Below are experts of layer 8 (counted from 0) of a mixture-of-experts language model. Rows are named router (the router's row for the expert) and show model dimensions 0-127. Each number is 128 + 32 x the weight over its row's rms, rounded and kept within 0 to 255. Numbers have three digits each.
After each expert's rows: a language model's description of what the expert responds to; "gets" lists some tokens that make up at least twice as much of what it gets as of all text. This comes from a sample of Wikipedia text that the model never trained on. Tokens count by the router's weight.

# expert 11
router:161143196106111138090116087149127117137175158150134137088145161087138155151096133160137123175164119109120133142105106164090159161168138175147130057151123111054132089144122126146042149131166084101085174096128162144146152117132197145150145093125159145118199188110107151094125174089062192094115138084079113090162123142094151165149155096163075137119121117104116139111056152133174137147073
Description: Opening parentheses. Opening parentheses, especially after names in league tables or medal tables before codes like (R) or (ROU), and before units or ages.
gets: " (", "(", " ", " \"", " (18", "i"

# expert 16
router:107109079142135160121152115118118106163097132150145127125133093101050089143135119162188130138137172099136133098109134125143131165219114194131130148155104157158124136188135142074085091189153141148097093166066062099134102119045104161125122119135150072116115084140155092138043081161082082125083104069163086144126152122101141143197119179126066128152182153126155132164079087119128167165179
Description: Name-start fragments. First syllables of foreign surnames after a country code in tennis and football rosters, such as Lo-it, La-ver, Ha-ppel; also line breaks.
gets: " |", ".", ")", " which", " He", " 2"

# expert 6
router:136162121055098097158126115102124119140115117145119105097105086186156159107135131157059139070122145160106162141127112137103058137121132149097120133130054143183191122114089157176150199089088133151103149148164145095159148118146091145143122173075097171122164033090105090135181170102102130095074147122178084123155073103061119162136176064107127110150073128158141126151118161131080054183140
Description: Indefinite articles. The articles a and an after verbs or prepositions such as is, as, with, was, followed by words like member, new, few.
gets: " a", " an", " A", "A", "a", "="

# expert 31
router:098138123129128118140115151054104130080079148136121181139085192133130129130196132129122128066178102110130155127131133141123134153104138138092127142103128113059161186088105109096181066078155134142159123154132136149113149166110111116106153165115155120107179218113105187182089100147078141075116135081142110095135156125158104166165165159161175193125155126174136125123084115120129097088150
Description: Personal first names. English first names such as Steve, Robert and David, plus second pieces of foreign first names like Myri-am and Marie-Christ-ine in tables and lists.
gets: ".", ",", "==", " that", " John", " David"

# expert 4
router:154172154124161168106109123143105160156172126110156139090120150099071123176116176166140157131174098124168112125121140059130097146136182090118168110141139123100093119079093160108124099121193147174085089139147120176113126189134108162174134143163076095078105076102108100165143128112092149163200114201184122145161127102101124128132147152085141128147129091027157107055131082123089121049116
Description: Small numbers and counts. Standalone numbers in sports tables, scores and statistics, such as 21 tournaments, 22 minutes, 7-yard run, and goal minutes like 20'.
gets: " 3", " 4", " 2", " 5", " 6", " 8"

# expert 28
router:160069117127169165116095157160107111117142143109097049101124136141139104143121081167152107122105136081130219122084165107115137113164146030128170127178147134121109083163129138109163135114098126090142083054142107132147140134109105081148143121075155103105089160114174141141112131063109112122203119097155185126097124129137137137110111111091160143151038163063158115121120118128155091083081
Description: Activity onset verbs. Verbs of beginning or ongoing activity after a subject or to, such as began, started, worked, continued, developed.
gets: "ing", " of", "s", " began", "ed", " worked"

# expert 15
router:163156146136151123105119130118091185133171135139099144181107148118113189096140192132156114144117106150158045099117144083156128114099054149109152104059178158117125102140135066059151144134150119161138142143144143104148121133164143218138144111108132184100096152092209208145142140099120138191132137164104117148098157087145146111108053151140149125126108128108109098141099094163067087176120
Description: Initial capital letters. Single capital-letter word pieces starting names or headings (G, H, C, W), plus line breaks and pipes opening chart table rows.
gets: "\n", ".", " D", " P", " C", " L"

# expert 14
router:212107150163112158105100163141163124092085126178088085098086185087158133069135097189086101132159109148095097081135136066128153152132147095158104184172086089070113088093105085129146132171152139071195150117136091125135124134079092155162102040113122108137033149151123122153191173153104083077118153136111154181114094180144127119139128096141131144075212106134120154114205111160116162148118
Description: Sentence punctuation, name pieces. Commas and periods ending clauses in narrative prose, plus mid-word pieces of surnames and taxon names, such as Mac-int-osh, Cor-b-ould.
gets: ".", ",", " with", "d", " was", " ="

# expert 7
router:116076056144110142081138140177167165131152106137185159106126147130112121152127176115054143145142143092104106188132139113040127143132138131158109169146127077174104096139199158210108116117110084161107121187185104101144165080131107112115101168134092187136130122123201141103147170160119131100068072106102179119108129121130131140166072116157144072127143110156149132158098119179134113178133
Description: Units and compound hyphens. Unit words after numbers, such as km, sq mi, lb, feet, and hyphens in number compounds like one-year and three-time.
gets: "-", " km", " \"", " years", "s", " m"

# expert 1
router:127109052172187110201134078079123146154127139177109081107168158093155141160112116143120113122116077161120093142125108069082117075181124096103151138157162167084110072103144090117122115151138099158124143098077196096097130111100151126092088085154135128110137143124148052146106170130070160154172175074078133112120104180146119172069098182101126109138182155125168097174152120094056143157138
Description: Four-digit years. Year tokens, especially birth and death years in parentheses after names and years in table rows, such as 1900–1954, (1947, 2010.
gets: " ", ")", " 2024", " 2013", " 2010", " 2014"

# expert 24
router:159075111085162122115176125105140134141160126098149078111162153100069194176125052090132170139105124090129049176111106120138076143071159132113152104086132145102140138140136106093111174151115134166093157053092194160116153152120150162072145102115096135096179139097162156129100116102095180126100134109124161084110164151127107115134152150180110096063126126199131150137117046108161148118164
Description: Quotes after foreign text. Closing quotes and parentheses after transliterated Japanese titles, and byte pieces of Japanese, Thai, or Arabic script in names.
gets: "\"", ")", "\",", "}", "'", " as"

# expert 12
router:174201077127144126068167092154162189160131106127162133129133170199082092171148144111106141130129107132141151100103137157118128169171153122110138106099071129171132129138115108095157160145161101177106169094150145144090102141116084152096166133063179184132194081159137118163126199119208099101097158160132093138049152116062097112141121160168159111156101154116149176112143162121109097077141
Description: Possessives. Possessive pronouns his, her, their, its and the apostrophe-s suffix, mostly in biographies, plus some line breaks in lists.
gets: "'", " his", "s", " their", " her", " its"

# expert 10
router:124104090095115097165123122173095157138128150076066125182133121100171099128098175162167174162211117102111068148144094110148136119122155169083091139116142092155127146111133119110107130174109150093143169170138164132117161089140149088206122207084128098136161158148115157157143087146124113126170154093117198122174120116038153110139166139151154099106094147195134185135139142144088130106167
Description: Preposition in. The word in or In, mostly before dates, places or the, as in "in May", "in 1980", "In the Loop".
gets: " in", " In", "In", "in", " June", " I"

# expert 0
router:138092115174109136128115080183118124090133137153120212101137151138135111143095088136120151134095104186175144081076049156109134162123156181055109150157149111159097149167137142072108121097082172142110086066081118116096130115143120172104082144134086168050154091146123129142148094115161181089124105143098197083144144146067123115120140116100136146112059118122093162168096137143155094110139
Description: Prepositions, table headers. Sentence-opening prepositions such as For, After, During, On, plus the first pipe of a table header row in sports results.
gets: " for", "|", " to", " For", " After", "---|---|---|---|"

# expert 18
router:105173165133087149153112072059090074117120117161094144132139175088159082186150081056126141140147142145168082104112132088186178101122227128131073127130129131156115126122161123113169122097134120141102159151079176116169133104120108142160105106077155028117171112108130080115139102124126117089158139117116115153160137127188154111091147124169190119121153127152149092166177206151157155075142
Description: Table header pipes, adjectives. Pipes between column headers in sports career tables (Season, Team, League), plus descriptive adjectives like regular, wide, low, strong.
gets: " |", ";", " during", " high", " long", " late"

# expert 25
router:137119103131173158109114094171103103127171123077136150125143061083161157157132073101152132104111108092172100131147193156160090101161128054154127086054122118151128156145079162170115124184171159164083178114166071125131125135043104136119092099068133126146119106160094150171154111084162101149151107107138124092144127178147161099116140098148101160109138118118106100115110145140093138127044
Description: Career event verbs. Verbs of career events after he or was in sports biographies, such as took, went, received, earned, became, was.
gets: " was", " 0", " became", " is", " were", " won"

# expert 23
router:105132145186140149141150097043095177130096111039122091155145133165146192156139108094144157121079121129144136149087076128091129144146053121091116143153097103115119145114098155133119107117100122151118131126096166166123150125109077144095144125146129164099197093084129127126105157120163147156145193122114096107108131117118125072108125131086066135109124132138108207070113106103103097147121
Description: Number words and row breaks. Counting words like one, two, second, each, often "one season" or "one of", plus line breaks ending table rows.
gets: "\n", " one", " 1", " two", " first", " three"

# expert 21
router:161164126146127115153086142158141094169128148117158138110120041089165137122145086119120151133033149081121137101147170158082140078084096128158120117187130170154128130123170116163214115072124095090138196065102185111100141133155109009096204159089105138173076132145126132123122053122089103129106096130153116108124106109111105066127090129158107146134144128125156141172177160122097191192142
Description: Score table pipes. Pipes and semicolons between numbers in league standings and score tables, such as the pipe after 4 | 1 | 1.
gets: " |", ";", "|", " 0;", " who", " which"

# expert 17
router:167159121158134204123129106083116099129138127104076126108140173086159183161115124120142155136084155108073160135168146146161085139186140167108083181058119131128135131185167166115099136177142096124056140111124122163079139088112099081106136079138112122096193094117130120118139135095167099091141074157073095130186138130164130138090118120135199167138122110080076146172172121180104106135118
Description: Credits list dashes. Line-initial dashes in film and album credit lists (Editor:, Producer:, Production), plus award words like Best, Outstanding, and tennis scores.
gets: " of", " ", "-", " –", " Best", " New"

# expert 26
router:073111107070124098122132141105148130145116110153169176183081080186088152085158171135151085103134134185106087106210110148121138134088101160141157136128128126164098089091134152123118081116170160112138126195184106140166072164126128155105055123169198170177111118175049154114175104133175085122074211139143133135111155134140132170101120126137086110152151134134141127107102138107114179128136
Description: Line breaks and headings. Line breaks after table rows and paragraph ends, and the == or === marks of section headings like ==Cast==.
gets: "\n", "==", " ==", "===", " ===", "===="

# expert 22
router:172153130132113098162123157152099132124159045078115086143102162116167135166112145060159129137109151129150170182103153130133133153177051200131105141111127105195093101146110161129138124129122079149116119149081141162091129081143151173113134137186164087098224159118126140157129139159108131089134190089107145133157120115165138095106106172128151127107110138187096185147105159145180140155131
Description: Infobox value separators. Colons and pipes that come before numeric values in infoboxes and tables, such as Enrolment: 13000 and Length: 57:18; also per, total and $.
gets: ":", " ", " per", " /", " December", " $"

# expert 2
router:076109130127145100094142110134127084079118115181162139135109120132091077092107132185088136138127091187092142146056072090133101098107142115130165080128076135164091178142103140131169163116142198117071149138187164141092128205124145050182146127179151072154152079122161095111076117118113088109124127071156138139155154109121102144126125113067144136129173088146122090151122122010114111109164
Description: Degree and contrast words. Degree adverbs, negation and contrast connectives in prose, such as most, more, not, however, but, even, very, least.
gets: " not", " but", " more", "ly", " most", " only"

# expert 30
router:068091140162112146150151084171111093138143144115174144086099140150119118157115212120139117094113159113121141101147140176060143177138145146099123144175118103078152086123171114150163161118107055135105126158101096147179089156132141130136148143137171112118106082104107113079094133205174139096059129092116056112163084114128101147113119108081147142168065116121172099126086173084153118085095
Description: Definite article. The article the or The after prepositions such as of, in, to, including inside titles like Guardians of the Galaxy, plus foreign articles des, la.
gets: " the", " The", "The", "the", " Royal", " Holy"

# expert 8
router:131048101176148116146176131060099159141109128071154099135108091174070137133155145137138099109174124188112096090122119123129138150193114134155142144097139175160146089082116178161061126110104131093149136139166175121107100147115127079143022136121126118085063144101126135169141096097179078167083083092135143128107150091090117115131110118142165124164197110104145105161127107107165106031143
Description: Infobox dash bullets. Line-initial dashes starting infobox fields (Built:, President:, Released:), plus raw byte pieces of non-Latin scripts and scattered nouns like board.
gets: "-", " ", " •", " band", " Born", " -"